config = dict(
    num_hidden_layers=9,
    hidden_size=224,
    n_experts=128,
    experts_per_token=6,
    d_expert=48,
    d_shared_expert=64,
    hidden_act='swiglu',
    moe_layers=[2, 3, 4, 5, 6, 7, 8],
    router_score='softmax',
    normalize_top_k=True,
    routed_scale=1.0,
    balance_loss=0.00463,
    balance_bias=False,
    shared_expert_gate=True,
    init_std_router=0.0276,
    lr_router=0.000753,
    num_attention_heads=4,
    num_key_value_heads=2,
    head_dim=64,
    vocab_size=20743,
    norm='rmsnorm',
    norm_place='pre',
    norm_eps=1e-05,
    positions='rope',
    rope_theta=10000.0,
    rope_fraction=1.0,
    qk_norm=False,
    attn_scale=0.125,
    tie_word_embeddings=False,
    parallel_block=False,
    init='uniform',
    init_std_qkv=0.0418,
    init_std_o=0.00921,
    init_std_up=0.0418,
    init_std_down=0.00614,
    optimizer='soap_variant',
    learning_rate=0.00313,
    lr_mult_qkv=0.5,
    beta1=0.95,
    beta2=0.95,
    lr_head=0.0156,
    warmup_steps=200,
    schedule='cos',
    final_lr_fraction=0.0,
    batch_tokens=65536,
    max_seq_len=1024,
    doc_mask=True,
    train_tokens=277200000,
    max_steps=4230,
    dataset='wikipedia_en',
)
Below are experts of layer 3 (counted from 0) of a mixture-of-experts language model. Rows are named router (the router's row for the expert), gate (a neuron's input weights, with its number), up (a neuron's input weights, with its number) and show model dimensions 112-167. Each number is 500 + 25 x the weight over its row's rms, rounded and kept within 0 to 999. Numbers have three digits each.
Before each expert's rows: a language model's description of what the expert responds to. This comes from a sample of Wikipedia text that the model never trained on.

# expert 60
What it handles: Determiners before nouns
router:475522452490494484507525455543463463530516493472444486480492503493483470456502445503500502485504534498496509532475515518508512485521494530550543451462485527485547525506
gate0:460485466475518494499496514498500474485500493525517520498471509521499510520490510446482471480534481486522459509503477486480523466501526532480519498486529514549470520471
up0:517508496501514508532501483483464514517520463517475490526467482505482483489494503507486481527469523482504458513515488544479499516511468520457524527465517513510519477465
gate1:514485439506546494525514508472522493491473545505455555523509465553491500503486490471515510476506509484481514553526487550492502526479504509502542514538454529526496499475
up1:566450491508514518474498522516518474499504495512450529469487512497449513478530526463499486540514465497537517514515538509494487493471500494483485496505485489507518455543
gate2:511528498484505507460477491567519482518478499522470475481509509461519477497516485513564497532515494491467511474532525485503489482454548514479481500488472542514521484520
up2:496509536462529492525551487487497491459505519485451447528491519484479495481532455502501499461558497509499496512494502520519517539501497493498505523510476474483475545488
gate3:521560467478554501531512490502483502528489504487561509498514489492477516520499503525467520499562522472521513484491508505514484493501504479532486510545490441500492521494
up3:513464516520522513469454514495513532486506497537514535507541479487506517499452523533460478511443467480500478478536510528455568502479500509512512487529494573504514460508
gate4:523477472546514529489497446483560530495485503503496486505501525465510490531508506477541513495487498475520472479483502484510470535503532492503490536476506487499538443538
up4:509505488496501473512495529520468524516472461455520553505522512502473528522517494481496497490485507487522490490466513472531457532483491508462504508497545445487474560536
gate5:498510523485486485471497543519471484455491427518488546518476549518492516524468504497481522501510482517503498520483469535521509499520439514525531506467508520482452507475
up5:536528512539513519534501483493504514484505463469538499461472543525491475492504465470489532514502506523477527500478496511470523495522468518517522517465480441494472493491
gate6:507524526488468519530522519455468456473485476512486463471494516458469507511441502518542478533520490535480520483504516520528524498505472503537488507499494498465501522503
up6:471493488507493499485516466495472528530536525487490479467473565519478493494471469494544534461523528519444491574502501484531499534523470522524496523526504470485495528515
gate7:485509554486542485520486462467505505533481488499494509537511543516522499517496519532443478535516495455519509490515503509484496501476482516506483495482506494541508491481
up7:504497525524480519522475489497496508506535479502502497478531523502443474490465507557511476503469497497522514499543507502514510547480460517481501480497481503491492530451
gate8:513494529502468495464507551463494515489498487498513518515498493532504503509504468533460542481451510489481471451456483528496485464492495490498520534497514483512483501504
up8:537532449473491545531488489503513544486482467489524430512494493499525519491523538521457467521514480525502509482535482516497493493479482497483502477516483521539448512497
gate9:497498453518454509469524461481521533511508537519486487517521475465456523510498504492470505506522481484450541511542531487484549470469492490515505520515544553516488523531
up9:513473546535531505490456538530489497478503466521495453509471488493495486460483500546545492517477516489475463481506479525509512497461505495459489476469489532539522491476
gate10:520492513548464528483499533508499499515503459488482554476504443490459508501500504487497492438518508499537531551471524527495491507521499504487519512484518475454448500492
up10:524507477529549485496469478509539515521493541491483483519535477495532485535490536463513501490502527479487480468511486517471513494479553478519482512478486536471502486552
gate11:503480521463536500512474521479521541480490533501506511482511520474490515510500493488523458503517504492520512533518497501485495580516501473485516481501501469479514479504
up11:515425466535525499465508485493524488511491546495500560488520506492513516506494511473518504527540493475481457521524499484523498525521519467524475509499524502523546479508
gate12:520472495485479468489557523512521502504472517523437489486506493456522502514511510514505496489566486465476552505482545472545477511495528462513500501474510522497515496496
up12:499525540495493486475492502497513466468521518540511504477503471477480501514489507474455503481546485526495530511513525479474490486471502504529522492525514536479511466512

# expert 53
What it handles: Years and word pieces
router:516460446518516525536500496493484495516473496491448497469496526517495510481482522516474503480483528518494507473532548458506450487507467487517543520513490468527482477485
gate0:512470486516517478492526549494487477504533495442474499476472509504515489509468509509442500516489508494511505499492523506483477544496470556519488504517472489501508468498
up0:512515496542479510528503510483493485491518502502522486502483471493511436506505491470508516543490515522474540470500523515512539533499501460503511529476530474489463487466
gate1:505476487516464490529517455474481480550530529490503475489544576517463497500502495513525507503461491506495547502518486488458489425508512505567540497503464521482516482511
up1:460523510499537491493506529491441529524531503488522523492451512475489491485475481481485477544443444508497528514510475521429569493516483526517482478493509496455514483476
gate2:503520498499511506527464512511484505531468486449520473475490505502508493481527559471531467511512491496512476474473512502494516517487489500473514487475472508493512495449
up2:489516495471481504452499522517479485483478507461501548519533494521527486504525500525480534518507506497488509493478470489542491501505533515489477491466534513535511530482
gate3:495465490456550503510537468524520503452495540530466475498492534534486482496457528494484481496503530506487515513529506519550513460532474514499532489550515477516502473501
up3:486512520438493487508489487449450564513478532493537533500450461488478496531491473485472500490528491513456525493507509475485535540492517516485512477475516482489491506498
gate4:510507537510498524514494537465498503516501477506483529489520451467477515513506504528462458487532507452532510541440484521543474478456514517493459518456467503494532481553
up4:502502459507514551517514553499500507484508446473449507475447497480529497468480481475483521494497537485490522530551529512485485468511509486502474532509491500495503503520
gate5:524541475480484530510499514513468503503494491521477420505499515491508496474498488468471493511479486504496532490530503490466513514527487535481550513526516525466488498492
up5:508512497437520472554543482523513506500507508469489474495519542474468476471547511491450462468482483522493467515537470505472528527510483491511536489567518540491528528510
gate6:505502500521523532503490510481475567485488496489449426519489484508515471479501481474518466509450472520507472492513551524461472488531525473460524493497505510491489468492
up6:485497513552489504478477510534493482526538503481512459525495542479472515526468489507491490527513542513571513483518480539543526502516557480495445494509527511538525511514
gate7:518492481539454507542466527547460482511524500485475508529490520447512510536509519481455524478499503467507520484493511495498469472529483497469516511485534474463492488557
up7:547525486526492496503512504517509548507489484467437480494499523540514490478511520497474520471515545490492466463498502516533506520477442470456472504469519503573502546532
gate8:518521492520510528515520449532475503547508490467505478549523496492511497488527488489523486489553525456474551479519511490481510486486474522479541512502504477494493477536
up8:482484534525490522511516476514513520519509493518533506524500450481508534481498508506520508482495512507526488513502504532540475547478533458513457487473451493564480514513
gate9:521480496526525485528513478481503523531506501485476483499519494505504520521458538543498486507519473533528534499521474505460501497513529510493453498489517498496482475513
up9:475500498514522509476444544468510536501553542497524479484539516530487487522520524454494469536508451518516490484493471511454515529477482459492510495491523529500485539451
gate10:497471473545492521493470504492483439514503496526525534526526522493499505476474505541504479531547447467494475515503551493504535471490494500484519479516465554508490446521
up10:487518572463478477511501491483476494527502500499480508514529477482524447464523477531491477458488487476535469514491512484437528508461486519491508478507494521518535500518
gate11:544504492526513488507506450503484521495508513476490486497500530518514505478502515522528504516512460567511491450508473470493458490516525503519537493469458525490480501483
up11:455499524463486534481482489498493520491512495473485470435516550477494502475475493498507502509529528487496506500479558493475486521513490459444463523512510505542546476505
gate12:517521500490502532501484515501453525505514433475474504500517491547479502491491535531446473516456465473465470509533483508494489469437489559507497481487462530506489465488
up12:488548498534521513477473476508486477547541467439471530493550508518445550493506518469491483516509491525535512502544466516477500482507459537497511476501489500492457518529

# expert 0
What it handles: Name-initial capital pieces
router:497509504509521510511547538498467482537472485459471558517489541481475528501466489517487494512470519517536467501522481484486537496497474531496519474528516468471492508520
gate0:468502496507485520507476470493457477502522530532460519470496493465472487475463479511489480530476520486519469486492579524478503512505475521498488502542522521492494510519
up0:543472519480486520468484539514494500507487467455481493459508520493469548496476549477482470464487485504475527500463488493527506512468460532469494505506529508520482514505
gate1:519474527494528505501536514459549500525523528478487496530545481478514495471547522520469476507498524476529489493520465516569529498497469503513457489487483486512517497522
up1:547471475501458522508473493533494479507579514536485510462500506510483489530443512542481471502542515501498553472495543475468463481498526490501491491475476508524503495529
gate2:474504475483501534492523507484483528522501506520510476574509512507505525520478505518525514526511516504520496528446490528516482494490478510473514475475520461512456504475
up2:535507470492508560476503495503507485497512491513468470498476512526544500473515516498456511514475489524489482507570496516487519546482467488527517547541486494512501434518
gate3:489529507522498505509464515532501467518507505520498509492511493499459483510459519521537517519498493510477489517521520483499519485486503473510506510476447485519522484490
up3:499492486519496470480455510475481564486507496500461514554526542482507489485487486515444513503532528529527492546500466496473471496525471505485482492498494501496519492546
gate4:508486506502547467504477460514481494485531476502544467525561510496505499496533530491515488512495479495512499504501550500450483475488478530510525508467516532465492500488
up4:510503508500500514536547531472535501528528537493484465515545496446519542476511489511503454477526503487506478499460512478522504505499545490472514474504497483471501487526
gate5:499516487499526515509493503555499507516440512535503479493502498475521500460470535535527486507551485502569505521511530523495473492492518489460473495480495525516514464479
up5:489530482530510495494487483500512517523550526491482448485566504468518514495495521476535499488520443495502463463530537509452484445537512504491517510499523530479465508497
gate6:513494501564507481487460488533533526529458526502494468481520517475506499492486524525516449482487442483524465529486494489472508495496524481448513480479543551475496523497
up6:480522496479491513509492504515495511512517557469501545532484497495514536494496559506496495506515489506519494466517475461504522498473512494501525499511489543496455504483
gate7:479498533512479485498484465485524471506464488543476492486513517489445512500499517521515503524542543532525485463478497558492545508457476508483501489496498517551491467458
up7:525523523488495467483554466498520509534501510444491483545450502519493530492495492467546498505462468506522486456539488496512541485486470497474479475513504481523495518511
gate8:509478504531511465517506480469492500492476485486489445510509495511521496494459548520478514461490501487505465517531486504518540475497487535534501484483494461534496538546
up8:506519523515467499516484519503459446479437503517507460445527503476496492512552465495475461534507552503507529511533476493479501512496492517500535525487468524482490434476
gate9:470513551509496492516493497538510483498512558535481494527475491463477515497497477511490489516529509504530525478441529482501489488516463534469524459489516528519529507534
up9:476483472500492514534466494502488507479493532501483475470491468495508479529502503477496489477529549534477443485492540450493494509501501463500542530503539515500530531515
gate10:473477484487501494548498534480521476551511494466479470525481535513483495538508518501480511508490479529490508492525485486465532545467542491510488487521485486526493505487
up10:475557533476455512518469517514500470525542487452484479490464499487512515488501518498531500524523537459558453467531484503453483482513503493436489472503546510475544481536
gate11:503541480516494462506519484519520506484505496449485503523547497547501467512520512526534469533527459467482506454513479501504459516495493452520539503448517511475540537475
up11:490465508516487473540477543465507481473457504472522504511476513523482492534477553477456488513508502523458508535514484483493488522488508482508505534469488524501484523479
gate12:503563477492512506496498462514522562519505520478494465495515517526504492506478517481496501530479495494507498468504519486529502532523485494480521512470486490550471517480
up12:485499480484518456478521477481471526461501540522500506498497442516508506521513517468455537498531541525488496516500479471484506474571523497511482498512511533467497542516

# expert 11
What it handles: Capitalized word starts
router:560465475481464535500509506491477539483508499526505510512458489483499477479531507512510500559484533526477511515512512469530502535556493476491480525516491513489525503535
gate0:497487498538489520506437512501453474520507511522455543538504525539483512535521451516488448526468499501508505537489494529541558521525455471500479482496508494533492470515
up0:543487531509482493517501503471480492485516560547523529522505504564527491556526507485509530502508532490481489504524509454530478487523479469499478488537510526475512484499
gate1:508472471501530510491497485464476520521474447492478499491475529523512529482502489505508498478464517463492513484515514502528460505534493487521482468510499457540463555507
up1:503468511460482525521513489515524497518501490483475517507474534485518485451442493511513541549460502495462519473508480514524458513532509509520505477522456507543527513499
gate2:513525488451518550482506503511476523487510521478499482521485511543513469530524500470523479537513483504526517498521532486475493449506484511502517504515509527445462548491
up2:527484508506495454487536542504497492481497505517500523458507519475523511496458486488527510495481497491501494504473486511513471527482492508485488487520504467503509469504
gate3:513496484509537484523536494473499516556452491510493538472500493479495547544503443491513501505494531535485494529492503528491496500519507505475489469514481451481491490470
up3:498517543533498517499510520458479524532468487484544506478512444509440506487535483511512466498514491508501526492487504484538493537524497484537512520513465522531490454558
gate4:525524480498511536432485487506498542480452501515469506516472532536487497515527505496504491542476512478497515542491485523481490521464463567479492431523503494507506514497
up4:479485483529494469524504524497531516478506515511492474494506530494482509536509460461535517505500497534466490471503460523512544487485488460526498521486525508497487521463
gate5:485535473544509538533526538506518527543491452529527479491527503495526468492508522517476492470440505495504483481499464530511529500476543526494497500511502517502538477473
up5:512466464509505546523515499516503477493493474472515555491483502527510520510522470506539501537445509513520516511553514496547538493523480454449501528500456480540504456511
gate6:540561502521511545507488482526502544490497495488446515522507494510474522510493487531481448513502525492516536524495503524520486508460449530503528478530507492518495444508
up6:471478541530504535501493543460525485500487517499545510472519512496510560515513498507527478458537522513512473521480501498488495498481501484476478491484490494490481497521
gate7:475514556512483530461471485508507456517540476502531481529519463485482490481520508522500523504514507509513494513473543523462472492499494476522482498503453466487491469524
up7:467525528507542514500486479519479490475525475441509488479509491520439508495489461501533452526540498518512494520485471539521529530499450492481489490506537493477535473467
gate8:532472460473478480515486501518484534426496476509511504513531509491533497506475507537474508454477501528539514451497457508516462504454492507519540468479560482508495487537
up8:499520520544516535528524540496514491483486480507491502485473480446519547490497503506507494470489460492528525499447534504476465481485512533462474489475462506523480528487
gate9:479538497472523536520480495525526486512478479474489461517474534477496553477539526517538476479529497517486521515505483482539491525473470522486470479498493507528445509500
up9:533487520497489498496510517477532525529441476511461512522462484509470542535481520570475498482509527482501522509495444510480507493541510513479486477502486466549505461515
gate10:492479517508511525499530519498516467555521509520479504451510466510555468510454497510517504529531504465505485510491507508479535485499512502474519479445476484493521496486
up10:504478494482521544472510505515530505457482474468542507488524467529503496487500481475473513506500474496437495482510522455489477528509532485504503486504518514497481461490
gate11:508531472503497505461516471515503499548451523514497509538510467507510526498495519508472483488476494478505504530547543532457513492539531478545501491524480522547505470539
up11:509495538504485472491505477483487515496522500489529538505485463522409532504532468489501504480497515490506528474478526473507503491483497465549468484513529465475492499508
gate12:500550499477477513487471534476496525458459492468510540488445489494511522499504500476494511484488542511495490477484438530512535538513489507458474487466518512506468511482
up12:544527479511466546502439494516503551483503505465513483490489547524502478460458517488550472502513456515534501476521461516505496474512485515494481499484512509461541523474

# expert 50
What it handles: Determiners and headers
router:496533485468467474501497497515490459514511446436474501474452499539475456492520488467529509473482489542472514508458476507532492493509453508520497508477491507507548494461
gate0:499512494460464525503480503533453478485498488482482475507504451502519491490492492510503475533456537503463520531520469490512494525489538548490513504526468498497537472508
up0:513503526540518508517455493530467487473480477482447537519494556510524497486500520520472508495464543520474495522496504543487502507463497529489549497491482505513542451499
gate1:515494480473492501496517543470505490530508510499492551474476567519500515502543508509481502502485512524511541513518477536472501507517483475545499497522471475468480482515
up1:512489487501552511501469530519527524522499473516493449517506487524507497479454520488533514447513507491515529464505504502487506543478513509490518520503518527541496487509
gate2:521492493479510498487506491510487504484503499507486428519521493465523511510498507518469453515479507484491497551490537543470507531536502475501529455491509481494502533474
up2:501469518543519503488484504504558478473513550530528473508523500499539546519488513487496504463566479451501516511464527533489479513525535508496483495504476477528487515529
gate3:532487488488479477490498483542525551524493515482496514526538444569488489506490490501485509483525486502456509461482523501526457519475516520527496528460546496482513472483
up3:502489514523493490485494476527489534470528546521519456510471516494506533487500492472486522508491532493519471517464519509510495498578495512456507502495500477509483529501
gate4:529471520515466537490499520487471532472521506524526482516497505498536515536491517509489483567524502501501487496503497517515517562487460478505489504536481532592455468494
up4:507519403511531504535498508517502529555527481512502488521525517517441463476499522513462524521472539509489490461553454500501502507497492527532518476500499494450527514494
gate5:446497496505529472532452457500493489473478491448512519482511484532549500513523485484512497534452485506505486470495490517499540456532498510477495480504520545466487497488
up5:464474538535451495447484483531490480482511509497504476491509494510508513482512480510539509472475511496487461509465489481512476512479491499513472490489502482474471519501
gate6:510488524489501468500517507494516521462497495515470556531507470513481463501494483489473539510499503470473544516528497469490526498524488536521487524469511560444520536491
up6:506495475509504540511468470499499527481540515501537460508499458479525516514481505499517478500532501489539479534499480536487490517493501519492497465524486496516477514549
gate7:483475492513492545544469478491518494496464465505533455483532531467520504494512487542486476531500480468529515550475497527462477503488451544502507486541532494527513477548
up7:508513481487470509460489495526488525531477514512483484519486536511549479491488494501495502518481510520471484471489508501482491482500501508514508495456525524476470442536
gate8:506474522536519497497501531490471546475515494489505513508506498501462521521469524497553497520542492503492480468483489501483530476483507495490513475484484511469488484486
up8:502552535462513525493515545505494491470493487491506494481492461485461494487456510480539493493515433491502505492495501502512507491483514484499534513553494472521484507470
gate9:496496487510522488511506532519512538534514468519482466487498518449469520475488513526488499523459495502513536461548501486510544482455532483504480526561531506554522486514
up9:526515467523503537508490477484542503504518541513523488485517484532496534525485495551490486554487497473498521506506537490479524529503512568522506470514512498494497484543
gate10:477507504498521501503515462518513534517497474510524527483482502506520506515477504481527492460523525515492502512501488486497496464493548490508442496481518491490507498503
up10:514481493523566512527472522490503471434485493523485512464517467515493500494467520508483510447519482511494525527491481536491495519517515507497484503520467476517538509465
gate11:508510485507493511489515458491519492491537484520501497523489522521526503517501532531521487522480505516496523477495535499468515489504498505494481501466549466512489469532
up11:509496548492460500501543488499508509553494561507516485509501486507485479459495467521477537498509555447521520470493529506520461495515508517518502492508506501504496475536
gate12:536464504495506495532502574456538495499444479504493541522508515518524523495473511510448495503485472527489480491488482511469513506473538499498523497503487488493521497526
up12:474472501554486485519525510519510537537538514493502445513498477474497487462483487501540515459498507514483514484512514512535540468461503516488524483467516514487503508499

# expert 17
What it handles: Personal pronouns, biography
router:537458504489503532512519465527530476470458515524479523509452513487523519522497523510471487500482545523563457530502475483487524476490527484495477469493505518502525494478
gate0:510500495511522510459512493492497497468504556545495445473487466478568512516504498486534504496489536508508488457512491480503544468482539492513467472569510507525482504492
up0:510514499442458481477444475545484524486487474437521503465468495513523528491513509509472501478500502476527500500477500523454507479471509482516508494453460506500493473492
gate1:528475519490512519518527526509536512495495496523509443481503548434495509505463522526503444484492527527475525512444489486451514515459506499482502486458473496484486495479
up1:468468462482478515476505478500519492503491502480533448475497505487541507463480508507461507510521561458492495468527486514528511517508486524523497505482491484525538514468
gate2:538460493482478490518504488480513498461472474538468505501486496501547520501520456493446503479499476473520495471504513509477493485474489511468517439533477486530480512489
up2:486510528487529503492481439543515496514567469550514520468513496477519493513488468524484485499477529508518496463497507501474499479461505540466492470474485498470511500509
gate3:523513487475446533467454480493518533481517525518491483523469519489507525508514511491509506536516533492536484508492523505492494528503492470459469497505539513530469554456
up3:528511466464525519503523512423530508482514543474488500488487517534462525541515514509488461489542513501522505538476498488457528548482529488474509480505535483476489490505
gate4:506489487485497517517516470471513512519506477535485545490494563534471476554513530500519507455486528472483481512514485465449533483493433535530524513523485490515496512482
up4:478482475519513494513485509531547513505517530538515560473519485465476516502488535483480488493519446467501512516449509494512495487507513491508476506541502521486549521522
gate5:522506515442474474501510471528527510525492533476490471496506478506490484488525479486476523481543462518499496499462543494525463482481503524481528539487506486493517483539
up5:484509501459523508542471442534503528522476494544520513452498456485483486502459486529488516503519514498542484454497466506508463469521514503495467502496536454511505500460
gate6:501529448506511493491454483492518550499480542530465487514518461488488526511504546511484462490552495504531493496464534515433465527526522486495488520512513494507474506528
up6:488495490498510494467525550473491486525507546527514498507501499511482501492533529458450492532494489473467519487507489530501507541495531496484504504473527500538501507508
gate7:520508521499513480539557476501521512493472453495489481484502516481480520524466527524471503495451446499511491495525540504487469498495499545544496514492502472501470470470
up7:530471484481500528532476521510549447457535509458493500516495496545499493506506500493508490514479532501478509528522510446463518500525479488490491513516512508478475494498
gate8:492501498527525487511490526489494561504508478520552515512486496513508526561525508505476498465456506478487504473495467522515486504462519534479501458476491536516496466524
up8:468514542550564486518482512505507506488464505480466497488503512514487514506491475488536493536529503465503473501486454462510450502519514510524512492441482505529452499472
gate9:500503489512479476516515502488472468504495479524481425504471508485547566497508492469526511499523525464497458498495485497469512510509520495525516489475516499499519484533
up9:498535536482485496486510492507468507484539493504458493527499501526544534493513474487459492482467468459560497524558494528483487529454480498529467491486469514520458506501
gate10:504489480500488491477499481569522502502531534544535528471515524479519507503513473504486526493498518514514479488544493522514523515463482495498463494518535538541479494479
up10:513503477497510473484541511493475500470487538508494516510485508479504476523504521530489526497522550503457494485526512481566500519515502539506510545484558491495535511537
gate11:486484524470540503476538537493516507540458443463504492491519515521515512556465536499511490528550503455520485468529497496487443515482435516521542471480470549566463490551
up11:479483498513514500446480508481517521528499535535500513505463531474504499503525511448555508529504513507531487485490495491483526555492503495526457516544504491468490477462
gate12:477501506476545494482484538463488519491448478524509499465504544453466529555517513484526495513520484474459434452487503539541489513498547525495477502496461437550483495493
up12:537500512478499523451503503493522499484527531485515496518488473540532478534507501491479511502537506520490492501488495472513485500541514470534444462520511485489490483523

# expert 62
What it handles: Modifiers in election tables
router:470469525492458478500482514432516495507521508491459469479499478507486509526546489461486498516473488541507513525486543535490478518511513479549496499518517498464483503462
gate0:482511491535495515496480500455476468477520509521478480458506512492495544522495515507513473514479521478519475529520480491478485489523498497465500525460486561530491479498
up0:496562503497520481496481502461505503512530454526515484536473538474550513478520446535500513521504524482542467459499543541475480491554502480526516508512529518506510498484
gate1:491499486531510543510510521502502514502562510504502498526524517532528518511450508497494535493511524496535490512488531499489495518488498506489525534464535505486510477479
up1:518516470508498465514491507498552496532479514494514514523487518491532513495530472465511483509499523497520493462490495480488494528492475530510537502527488496528489494510
gate2:512505486507465482544441513508512528520537481493537494506533545516483542491461537509499523512517477521545522507522505482511498501520482498526515515482525479478487477442
up2:523512489495509514486444486521479512535481455461558506486558484525540478520479537506540511476480461522470484529543441528487489491472493513478457497495499526480520517475
gate3:512541487512506545507543475490507517552491468478495483536510484460496453485490517519516484504487513475505536489539505516482515500498517521499499495457525535530513551499
up3:487484528494505461522503520449474492486562478501495470491532496446464524489533453512482510483496451521483490478478533528504535483465531492473519501532498516484436520474
gate4:485491513518510534525489479480468468552521450496501459492468513484469492478499521465493483490476476522496471549475506480487511487471487526513492492531476531487500464477
up4:510509535485485486516506540456508516510492465547495505533529507506535431518490494492439486492450497523486530445535485479479506477547469541518554476477486474477527548512
gate5:547523501454467472454532491532495481503516490503516496506506529464474479467494487504514495518517488491528495471510489578460524510511517520520524496492504492523486476420
up5:511530503510522498458462516498472489503546484475492474485478489497471494492502514494498473523517519485540511468470505482513494502525509507477511507496517543458462471541
gate6:470522492471517518504458519512529475524498533534519502553509542488494480540460519534460488511531479509566483506500517545459535483476505511478483468492473502527514446503
up6:525529513571513481531530541497487506536500495503452481532523472515541468480508491524507499487529422516547502454508466476518495443487493519475480486457492554530488524527
gate7:495468502491489504525526560493474502474529484500469481528490534497508507513527502448503521482471555523503517486504474528475491483504504529544526514469537508505507522493
up7:481537513509484478503458535547477493488539521503534504475490514531541476525485532521509502539539514490512510540487506544487472515537556483497448487475514491508525484517
gate8:448496467509537484544523490473471528527520514496445466546482533441501493501485515486480469487463516506519460498544548575511501468496488493486536472532487506492460484536
up8:514474481555507513526510552505500529522505480496518481479487555503461519491483481506511500469454466517540554465519481533541476472526481516512486486512484493490519483484
gate9:489504511458469516503488461531492520479469469526494535489493513444470473497522457528532465500465490516522525525490521510485505514503505475480501465513499453539489518532
up9:486510508486504487502477482511482487487491519504491492490501515467501483500530484491516483497498427507494485498508492518474489447518498518479520501471485513527496488460
gate10:515477541554508523479480524494456491494503493492490469525495504448497524520482503497489492522495477502521469537475464528474529490457529474508500509513490531505459507521
up10:519487491480488504466555512444524498498526533523511523508505535525478510543522441481525525487527479534465464501564515447479496473509502494509513497521486455498465513466
gate11:531527532527471487497440477494562508500524473516479501480538518517466468489502519531531526490466521442564536526539509537448498496491505478537478463498467531509477460507
up11:511545477471476510534515499512526499436487561535470411494528503469513486454511500540450466472509507468510530506499510521482498543517521502539500528501502494528447526498
gate12:495491455494498541466518527516529474475479488542476470490525524472465502518462488517450495521491483487478495532542516528471525579550535475502496507503469517529522512483
up12:501520525474471513502476479503486531486458521519496449491475551467516504480491488509466473504469519510553481506538484486502483528522500522509440479512513542498493514532

# expert 58
What it handles: Word-initial fragments
router:480510455512520509538528545523523508485512465492477516456457550458521505494494515509514519486461490507518503538493534537505513558496496466487476550494478447488513492498
gate0:480512543503490457534497510468547462483480532540515499505510464481562467490489481476536526496487515462477519538509468492487468504447466508516503528479487556505514517525
up0:514487471481466514476533477469484521517509485467487548484483494502469518526473535511535463481508494480502533469471530515508498496458508496506467503537490445504484536564
gate1:511492506479514511541493491486465461537505491540533519414519520527496475519462551526522502511527524483472496527488472529479464497545485482464510505522467531465516490473
up1:475555481465487481505519503486502510511519487482493470489486544457507517518543487483553528497460502450485557488496490512515496495533510462447509545517528487512555501498
gate2:536482500479491528505514492510551505521471486546494514473494535495535471525476495524451526499517513493533507515491523532488515527497471514499522467485503493467490486510
up2:508487504484532529470503526534517539486461493503447501456489525478510491467463488468493523540515497511485458487474516541517501525476510488509466528539540483468477513490
gate3:492499471516501522486472513487477570435534524480442514513501481431507490520490491509471516471490541501560524497517512504468462486499508489480510494454509490477461512546
up3:509498457483483504495478516513528516465514474490486503484481515506481472457495493494546519470489485500461507493500514544495514470479484525503495542480455524493433529496
gate4:502456487511500535503507450521523492573496511491448485512504547454505520518466501509502506483444496466489552516505499451527527497525492488502512544471491493528492478498
up4:520500526508506517503512505519482489439449524504523472479541486551445539515478519526487460507494500534495528503484503504534494511518483507496503468528511525478486533497
gate5:525525497517522558548528515505478492513493478472490475520487513456525467479421467515504474491482553505497446454535512518452532535465493532449556529511509476457499494501
up5:490542488493477515461493492456442481508534432509482485478494468511490490461497459487496493530480526484528503487510474487496509482541514522538456522508534502498491472500
gate6:477479510532530497501523512483496506531517501504485549520508501492489474520515551491478521552484502456529480525500549494490488532530534502479519522538525494555517495505
up6:487514463451486507488490515524507486458535441471497496501472507493487502497468477502527516480481500536549486529505478464494471471525475461467482511469508479522485523545
gate7:506463521512548486520536534517483457525518511492472485466490480440538518480491502515512486468496496415483490540503519568492519518480477522484504528467498497489549478505
up7:523498506527493475444501477496462491524491489515507533503495490518436457518458510531510484514504469543501510484501492497515480519482520498518553453488476482506517516472
gate8:511555497509508515495480517474516535521455494526502513517501497508475497491481481521513469525494525495535524528544532544487512559472463501505492478501529546500504465497
up8:457496526478481532531558540476516504517469485450481535480448530469490525506502504479489514528492522559518463486483516505493497465496480523485479524508508476523527493520
gate9:520507506506506543488452503513502443501519481503484511502523533460505460515449482535505465537500484516504472486509496505438502542488521498462542487489469464501505507493
up9:499492494466482491496502504485504468492508506497502529493494493474526482560499560453495498491461529501482497492484471482492497476491490489564481499513515497535515510491
gate10:507488475517538538478487488497516493505511454515459517490488546514489504468477530492500496489507518493477527521505555508493528494464565544518524497495486477452480501522
up10:461462514504546497502503495506534505536461505484517488516495481497527494499493526524508506526533444517478519516483463525489507501506510522533509520507559506523508495523
gate11:509469483509530516481517535510481499543547440465541485479521524514511532482493513491506519519483512523489510509485552481467482474507514515481533512509495496445487511504
up11:553503476472511499498459517534524563520519503507505504513501542463528493517532509488483515519485521499526508521509508519466492500513543496470497494497483501494508516465
gate12:549486507516561529544465520533441491512508481524442518496470507468519507553483469486540472551485477528494510516498545507485497494516489510521548499476518480453534507486
up12:503473474499487482525482508510553533516539507508474474527522510511517491483537546474496511490524484490505511518496512520535473504476538489514485532520492511522537472493